Below are experts of layer 5 (counted from 0) of a mixture-of-experts language model. Rows are named router (the router's row for the expert) and show model dimensions 0-255. Each number is 128 + 32 x the weight over its row's rms, rounded and kept within 0 to 255. Numbers have three digits each.
After each expert's rows: a language model's description of what the expert responds to. This comes from a sample of Wikipedia text that the model never trained on.

# expert 30
router:171179141123138151195081117107142098173109129117104143110113098096106140129149099115183150084085166169100094227158161129106147114054193111116163138091147143138084143145117137091152156128105138130101138146114105146128055089173120170167118124142142134084139084157098129111152131132087084086127098103103115125151111140169115083134113146137092121088121149089124079123079151091116176123110174212116117202123143137145157131068123144121134119108097134103154102091076115097166147111100172079124091171091178115131172099101128128195087151165103143078146118143108150152111079186099184114086156118126101133173145129100155205155130152179152101080155117083105124139217125172127142145150135068137053126119143152159152153141076111127074134192080152206152083120171094127103138166092128
Description: Infobox and location data

# expert 31
router:125117185132128128099087151158056102119144114145098092146095168149123142167106154199082101167137168146051088112105110065120129112098154150153137122173113085200120161164134126073131122102146080181155121109176143083085124090128101146118156127134142139162180150143099151114065113097148201113185165124100146160144148170106162166119097145086123119134135138187185142051157145157114136151113098102147152171131126164139105103170168134142148136094109062108115147187161179101082181120167104139161165097180120106155169142119110122070151181081155132154120100102108098182078092116143128104085158108124142127073062122172149132103130138178128167046113115112178113128127168149124158094113112176182148116098106096139161149150153153082101113094181157109114157129127095154093217132181160
Description: Name-ending word pieces

# expert 0
router:142091110122151064170128100120136168135140160164165159136066120171144073135140171085167142111093169087179093113123156153065191147160173157081185121130110105115111089183157117159142096118116112095084160176093127134125170125110095184138083103093128155150163120043188112054182119184145148169093167109161141105136102139132131105136078141082119119097136114122141130125153139063107105140103095059160125100151094168118106088106168165167112177122124149118144144131113122131104127133106127189115187140096110072117101127183166096095110061151089118146089141115156130187174096115070147170129077107122125167060088180131166098126146135151132075137107088137137120158122145066126123106178104092113127137173155166117142085176205168105162108123083095110110092105077096139173127080141123
Description: Word pieces, film/book nouns

# expert 20
router:179158121187129079159174120101158196167135154095150145090133151155175074140123108134151085086130154136118183097147158147132169143118141131086145100159088149083099126139073184155133117195151163120150110104138159110142078108175147125077107180146075085124114148139092099074114194121150155100124148094152144089173124090159148169137118145143141156115192163095081119133141151120173142122142150124090087125125107158092184080104147109108087201160106123108144115165127121129083132090126095114045153168140150092116157108147134125098085099154119130104126047128118132122160156102064151178096154072128130078141132136181184118133083088099128177093136143081089156134077112113157189148129143129087142110104135096184163192176147118082127207107107124114106080130104130056159169085104063
Description: Common English word endings

# expert 1
router:165118170089149140201154105146116140152151150105082142114138173100094159123165116099115105128102142136088067179111161121121158115080150175145128062101103144128075125136135096107110169109100128187084134152086102165165112154136140162142083105178169160142129163089073189115152132107152096161091070107076105092139165127164104083113131116166098109155105104148177159118121150130132143103061107131087134191150182108098114107128160141120084144169121144128153076085104160089192114075135142105124125064188169169119151104095140160146163159184093085111119199075133154151155120104123138181055063112148170105135116099154141208105124112130081103152116169144163090115202144104169136173149134202105147156130134092135139152111125117130069181121160176159145153150191154193153131121120112
Description: Numeric table cells

# expert 29
router:116129087100136157132131139041168079157111129102089208140071133105149090089146137114136159093141155175105094094071153081131102143100175121086101125130074164122103095109168106066169090093094115103098076115084161113200116066159127116103167091119152176109100136133169106188158147112167154106107143188145148193145113105150136096162129150170162151109124138138069155161135121173077179121100156147152090074134111129160158171138121106131130127118145146119121091111141097129081135047117104120137172110145137166121135116222141152175169113200105159076108170131149075136178119115154176138170092103140110134124170129139130136122108146092121133168143107133154196140098093095170112168164134058120095165154115165164116094088141078159093160159127129114130145178104089128142112185064070
Description: Spaced connectives, math markup

# expert 27
router:137130100131113067120125149134145108080169171145181137143141153081145116110080186072145119135086153169171155151128096122179122119156133147118118200133163145168102086142092183151081173107192140096145132172127110175173133164104128078117185138093133146077124142162136136098125093177162140093170162111103140111135148106111122202120095103136115133140152182160175143101140104106136069106116085088123167080144113095178119091117115126103109105196145052108182116152116132205171109166126113138190160166059071160153094128114152140068153108123154172175129107127112157105132175156114080145146212095133176097079073144124177101156124125168152136156148117128130126140135172113159093084105084140099158143059112128139091109171165143110172182078151099094075092052124127152133143114135120
Description: Family and personal pronouns

# expert 13
router:111191116185113045092190101123112156125164129120110092173145155176099153121071158175071080100089147174111131125098112107125138115139139135102165207161162084133174179103113141113125083166200152168116110094146098144122129077119100175141181125109189165089111132134174073139095124126091128105189165082149183111102125157106095139063116118143166170156102166123093191124176157140161091116122180078156137167122152160119114098109117117119150109111062073084132111107138137136045147117134141075130117140132097146138126104170153142168152130124167129163075106107110170118149118136183152121159165178156123144134061094137098084151164091169166085130157109138108082139080146184077115136107084064110114132083108099144097177110113155120132119168138100130132185135143170132121207116091118
Description: Suffixes, military vocabulary

# expert 6
router:133139093109157124094113083143149156127054175147084138119089215122149099155125128140152139113148117111185141133163123132057170112198094133113095146083146148098159122157204134142122160181074120071189162106135183136122158206137093097072087186082100080092155155114158145109136138150088124158081123121082114116149102140152104120172091152096124137154130164127127125142152095127127128169150096092061110122163144126173106154121105136178076134102176188185151112127174094103195113127158183130088171079182152182136118102136177149093148136168112092158127138145184090162139137122139136161128111160164085100087165175129136089103142098130088099163136100119068158096179108074122145133125132151121164138136139164127113045200135139200117142132126150117181091168158092163112102125128141
Description: Music release listings

# expert 14
router:111056134102140161135116120146120078100120161098109119074138141157160121116125131175151165116126164163087137196123079069118131127054134154083080127137084119178173219108086127077090072126111146128171099174119112109175106102120176209136151100156140169110143166155163134155104158128097160098114098106171181148155128096082154095090143111137096097110168107143063134126154092095116145088131130120171123096187120105141164103078161165151145143110076066108122125192129127166146161150170106164099134105159087135195120183161126117077089128052154102096138103110100130146088128148182097170148108087086095078159161108106121174123129119123111171143089145074182164087112156069144138146153111155120112062060077067155122149092133143152120086106130113112134099123145177114149131138161095
Description: Year digits and taxonomy

# expert 15
router:082127131120141132131116130114091129083072150155070126156132126088093192109063112106149156122113117146086104152123088108070184071099107153110184098139144079130145082166124175129140124124117108128051138131146152095089181180108117086097079137099106081136169109136116142176127116185136137170116085161093079142104151081129159066130159117128049122088147152137133095067106072142163121176136101191069170125149133163105048138162136141119152119118156119146106113121144168075121136144165201140125159093133166138117167084120055154097091123133131147076151160160135158107147162076075125148119103123095139125121096129142122146091105156079132156150063125129175075155157185112137094088158125154149205111159126114113117135192112110149147136112127148148117120134154007162109180135182142
Description: Surnames and sports table cells

# expert 3
router:129106129090150111115133132200106154172073098126088076163138149176094142124150124093107121087100119079147175107096116164108172166126152115203132123168074116153157132113133146162165117130121115077095130144106154115085127177086102142152094105137116145160119115121128122100144144080124070167103065146127096105181146131147081136178147081161141112122135117137119102118132104147141132089076114099108180171168197146179085124131088077102095083173155101169109090162107162157142146129065178048112123110134118091151136103063125135099123145114148085142132108105134136103115160148094125100156139218163076097081144120093145182145108092106120094118052164140086099156147159193076164173080147140097160103116065197106150140078087112164157209165103078126175145146135121171082145101148142
Description: Sports tables, country codes

# expert 25
router:103154149077113169134163151096152145180097089117090120108142101094108108103136101114075123141159119133157151160164140135161147104116109106195144144147085171100102123144153120166121099162172088124181165103118183139111119181157137109170093094121099109058126159140087125070114150058129141152134074141056101175093117120165116165142129110174198090151137107144156136190156152188098127129081113135068148164150118080146155172147102151095111117113148182117100101066155174112219089152089155085147094093193190189106129110107134120151162148195122146144133141100178177092138135138143087096149114129161122138154134123149098088178165096114159106144114105087106117155212112134164116145106155080147149153189155130170138107152079163170105151129120143198169115105056164089133105144082117
Description: Table and infobox punctuation

# expert 24
router:064067100112115203146176187112140073164145142108157147080098072077165101113103132182146159183106165126107110153134136038122124122132111155070100090110098172158093109084150138075137061086093137138162107156094134118189150073111148170115161094140149128092088129110125125159097146104079145114167160142183175140140120107126107138119109164146160139126129102171079120149150091116142156110147098163152136078144112098141131122171101131120170133109140091058118112120143067105153185132176143126093139078085082134166095166157129104160143108088127107099149131165069156086137157156189154130160124126166153142184187105172091160147145148160102182164174112138141125116085160079148090201113076130116084099131061140170119182079139098131103101150155088091112066143117112102124122140094081
Description: Biological taxonomy terms

# expert 17
router:131180108160147167090118151190117058126101133089126103179141143112116157146120083154139137180171073113113079085134051069179132076185130034147116107191137106166127144173162158056092109077126109134130141185109121140072185108100142108151134088117111142137113141106162105183097139164152150183133131091083193067136126111119169130115110088124065140095138117129110125082104145097112095110190139131169155102046110101124145118068080100130090072086176117092091188149136121103157160131177133172105116093181145075153183163067128131119119118059077137167177108138102143106118104116107095096112106117114133136145089110105123090155149129110093118103103156119141125099104087094089146118136146180142132128146148115146151094106097114158080096149142128145124143146168064191158095141137150
Description: Central/Eastern European spellings

# expert 18
router:124079139116155065128120085152063081150162094126134162143151140178150119120116103180094184165180179081107102165130194046111147156093096118089193123150157125124166112070089132135157106160135150137132157085146179054076084068114093072141091096076126067151103157098145082151164116130122145062157179184142080099092052157157104143160106163100074138136128120105118148162134117150175072145151170144106099149095121173134128115185171096150109131146129132168124168148118113126094096118115116140092179116081140144085179104110093152077118133120109123175124113182119145180165111138110126125128148119125125082128123101101147146110095133151161089096138108154073115154067084164133123130124209173155113105106143123107116205106137172077160127165129088118107090161105114098153136172173148
Description: Mid-word name endings

# expert 5
router:109123128077158120131189081129075115159126135124155094060114117142140079151104118138147162137127120153103091162144174134165166068060164142141174093097127068173175141075124054120165148117112094196163089133151154108110077117160186102105101108116197142143143111146148173106097146152163106088141058096100145107169089060192139109099144165165081117117155140067131123091102092125118161129167141121107162176213102095148088139165194122051154134115052135126089138115126120142093146093136174082139161121088178095120182118087145126084079144109176113122164117162087152109129110112112207142161177130133144120180096094139114141135116128139145142079062128059139127092149156107098152135122104093152146127143060090065178159108124131134141113147140105155155092112135131149111129153142125
Description: Place and institution names

# expert 21
router:151144146140118087103114157112168130162159146152116134090102127101109171100151143178111162212167117140190174119194116148143089096173088113155113112077162077069144116136139157176142181118157136131180166135134121134096112134121147074135157086162054119157087080078131141103144048078154079132122151071139075134116160118146072133122104152153169087096057122120098159132139175086102126137104137072134109143170070090110150126142134155125156089179150113105107132095139206159169118122119104141163184115113150125099105123142160118161100089087166141128125075148178085109138181142126098088171176133109174124150100121156147061138138066107081096154127128155061164088179116111113107154113127139119185140135137171141145147096125203113182150149106155108121094086083101147054108084177149
Description: Quantifiers and superlatives

# expert 2
router:121160129128177197045084149148138146116135134114139138152142105078106113174128110139134098175098137108156164112079152181155109116103128139183115152096127159111109152098083114132090124112128161106150131098157122095114110118147087182158087156104147141118126143164121106171189131131159108161175158156105174225146105193088138141147155166125142171148150123190183077153120089174161221104141151184126135162140108128191140159117159144070152118155113180186093124159098081126119130159156157158122118122108099155051111185135133105155119152169143140105108093075087108157148139144120140155166081141085152150173164148127083169127121114087145088170157141127109116083130125196078113193103159054084075167126123153098087088134103124154091133161074166173172185138143146079118142084133153
Description: Spatial/temporal prepositions

# expert 8
router:148155147108072143067151122148069108109086092076142106096101096127178183122177125166122099142138134150166153154099077144176126080155192132104197117141132098199105183144161109140139118143163169129169158053174098145140102079188140123162115191111123150094128121161104139091128144100169121138149133141161080106187191160144127087109129150137154106113130127064184076138169150081058167140108171154051187098127107099130151131088111093158084094143111137192125147099079134109153113110062175091118083119132120105134131153091096122093111097114117138123132096099192113129111074158116154102198141138133133168153075093150168142133122184129091157113105130159095174182160060164176135079100120109174092144140136122104111135083109143149129124092081163139126148144076167096138159146107151
Description: Government and politics prose

# expert 19
router:173128179134129180090127181085164126075187141136158140100104076111129176129110127157163151189154144089193191162136146160131104146148119136077099147075151151100121118109152134168145119173125151098131141065160150147120079074127098104152164166144104120139121123140130178154193114129131110108165146138174122184093177175178103134163086128115173163126091114159166148122101133195166135167104175131151105078158083154139164154162098123091138088181082127102127117172098131141093092085144087099169110159104085181072088196188142067137126176135120183151114086117113071125137131151134140114169150131083152202178169132137125092166147075087135116148158138101120153127124135146093128150089104139143078171096130170110086162063177145149118073120079181158124155115113165139087119139086169
Description: Articles and prepositions

# expert 16
router:147157136174186100187166136161160180132134088067132120171173145136085172114109118104135102118066063133142159125122104189171135147134100106190144096145115101126181114125132136130109122094170118152147129088064066142135125148064138081152120147175118155130079100114141092075137065108121101148089081224126165136102131092120106167088117127156148075098134102185208167154131124154104097091140141136163115158120131143090072133161066119147146077165158167161136150136119163135164145131120195138172077137143100126105143069084117140133201139112168104160103159142113133063147183125090056110132153094112121142118086137147154104143160122134126096096124141164147057144169139218104113123092134165154165165109107122074149108157135130124180147118152100113143096097154149078174109084182148
Description: Sports competition terms

# expert 22
router:160143108114136151125110136159175186112089175178111130154144139175162086126166142111143119098100084152096128170093060110097110127163127111124171168154111125151088120168152138113196090156102116180126138169122139118136157081100129160117101113150156142119126172123159190178167111194131109136159164130172161109130116046116199067072071113109118143168144074148119166106074139072121108111131068153102159127088130154129108122081095127201120115139158148126105134153097134133147070110111080109129127123114128066102087157158165138111116084070066152201113139108146142144134114124146152131144080172147118151146110139123152108118074172086067149118146119190120118046044130141162137094189156108142156122186160178121080128117162116112134085141126143136036142169134044147111159151118121
Description: Foreign name syllables

# expert 7
router:125154176116138112150108153132126145155129118074129143145106045168142165150144086138116198113102123070126187105126138158157085143111099114119118149141119143111106171106066151180095086107146139151086134099118117136142070166153166159094087096129145127167161139115142125165103129128057171123078064150117111140153167169141143203203210100110190136162085094144100075188164189130117156140069153148143163182093159081123124162155171114095104158096150125138096126149122168081155107149069121194121066162154118136139098109157111182103138151184179111136153143069143090099121159174133171148095130111157106128160128117093171169134099137122164147155200152156159113142105098147111160120105150159148124140179134108120093182161138121165176137104145095155200152068106134125117063109069106
Description: Headings and line starts

# expert 23
router:156117149094104196159180121125142160130137096176139065063138130167100097175135122189145081122200121126125120108132150134150182138144102190128119174097165152104160158159139149133067182086117172171159089125184093149149142089157141050131102154073145149145098152201127130150162105137108102087127171131145102130189181142174136145175095135143074155107113086082124077124121122118093143121132150121125174148132167121174166111133122098118143130194122173105100099100087097210110105133073086130121115115079118068127098166095104081125115123077105083101139137146125133104085144157205145101167117088126135138155165181108101141126082165081125190108135096165110156138196131158119152124128116079185074126105122103088080097056150120149113115092105139176075126104124161114097083150158141
Description: Line breaks and structure

# expert 26
router:076098125168098112061077121146162125092097091103085099138095187150162088174196156145125123117122129098064115146105084115125105115129159127098145143158118116112088113154155141132159156152142132149154117153182107075164174116131096109122116129137135179173145142153129100105129136147148194119116171120115096140159173095154163133182076134094073179205117144172174120117164111112167145082136089099109117139094183112106170138142131100190105150107115106097080140126121113106181084073101109169111133056102075075159098095072173136122091121081069125125101124079144114162098170123152138174099088191154115036162131129121203134140151157137162134153150154089183153101106125158082148104135148085126099133137090086072122159085168153156106110101194156126078115150094187099142127085175146
Description: Vowel pieces in romanizations

# expert 28
router:117134148142139156083119147129055105117086084140095154120057087118120132164102092168122150105186142119112077106125114053092100118196100136131171127099189144106121075143184104109145135122111083122104184118116115144088157142166097059140113139150082145180143094158143167137133067120104113166113119100128130115136117092101150117100211117175141097103138109162079136102100157118150134108097142112104171186095146122155077147121083142159091107071173131168135083097087155098155125162088122075109112099120176130099111136078092174183150130155090065154135165099194164145107073123113124100128143117137141140138126095148129166131050114102088107129131082176080095160119141147179121100139094098111188180167123137124105091153165095138128076149162103150101108130149000136134167171137183
Description: Capitals starting proper nouns

# expert 11
router:104080082160168088099113141112181150068165181167139190109148160098123149095122168065088100113109153119158114068138197135165152120097080127159146155147095113075142176095140117112160101140208136075134142176147156176157149179076096136127096139153141139123151179137089141098117143196169157203182100143139154098153159163140111109145160148151157124135099174167140167096163140134139135125097150169062135138092157127077082130161103122102142160137137131157169165122162092093113088122146136143147083152152091149119083150180142160142093140125178145100070115079102140185151146113086135166075163183105095073069143140161127079106177113139158100184089163160096094160117178107130090070100112120118073135131122124105147108206155119104148136092133147098114085120089181137166104100126089
Description: Plot and personal-life words

# expert 9
router:092155126188114107144116134135090151127102162170092091122169133078119176121124144130160108126136072147108142124140127108081103161165106092150109140110154067136179117135108150119068115141074107143126152177088115172119221090125128088154109165066114139184141154104071113165058128195154126067102082124132159097111124103094178067076133146093124141090078103136101072161105092096119144131169127143165183071122146113090108128177094121134137104109127101072087165109144151196165155170157153145129097137186151111148148161076183162137141090092145188135137172111146183148109149165171118099173125136128143091089163177104088126138122186139127123135079080135141157147079105082173086131119121146098159125129092070098100097144168111148181149146096120133097123140166071150148093105147225
Description: Romance-language names

# expert 10
router:130153061142148141176150096125133139162114126122089082179187129139138140098134141132113118129136103166073129095173090125132129149063161109148095185138152103151131155161101098171122149168122096104134160189129153092107142145161201157165183121145114093076095138114081118116103146164164179113119128106177201145108092147077094152149094165125107143105099150059131153147100116084117129127156111173177090101110084132076139119110158118093102184099149088114128166122089139130071123181126096129148102113179139134127075093098099150065091144146158144137120109086114130067131116082095060164069134156116176148117143109054069141114179110121164166121108107151163168145045073095109203135179156113189102104108179124123150161092121108124104092073178111067149137112120180073134128115132168
Description: Mid-word name fragments

# expert 4
router:109109097140085161101152098136178127159170164131108148126140115072181109110129136136089143133107177133163166166083172109198170143095184108061101134139086159139109112099130119074111150147148173111171093072155143143182102114133104154088156094123101162074099156118113093103159122092182144122144120169173121116087156151150110180131133157086197164157141144144117125156129181159127165145066122073087092097130161143126158172114134096144152134141131174127152076133144086098092190113152089111100158174123123146104159103177162100156139127177128183114142137123080144142144120158139125118146138072154090168167134121124102117114148133073113145173118162114163136112080117123190171151102119085162066129091094098164174141099170106159111165168103112197154146141063187062160055137030075
Description: Function words, verbs

# expert 12
router:121110147083171082110120097073182081094164114106081086116154116148145131164142202097181168129151151111232156080127100157111148143125094087177082156111185126100112139154126168178095132169158099079108121100093141152134135167127175142107080100168068094096085076159158142153144095116094105135103144123125090147124110125200152128132091143109110102149136164128150118150101088123169065165186131108108101102145088100122106152143099160086102183139092180067141139107108089097169139135112093163116190147184154162110117135182106110079111113116126120118110094153176075154131168125082143099113134074151146151137198178118161082135135113100169127129176141137106105172176140103079081087135145107141185110103207126082118136192101126108153074075123115113144086122156107162134105091089104
Description: Music production vocabulary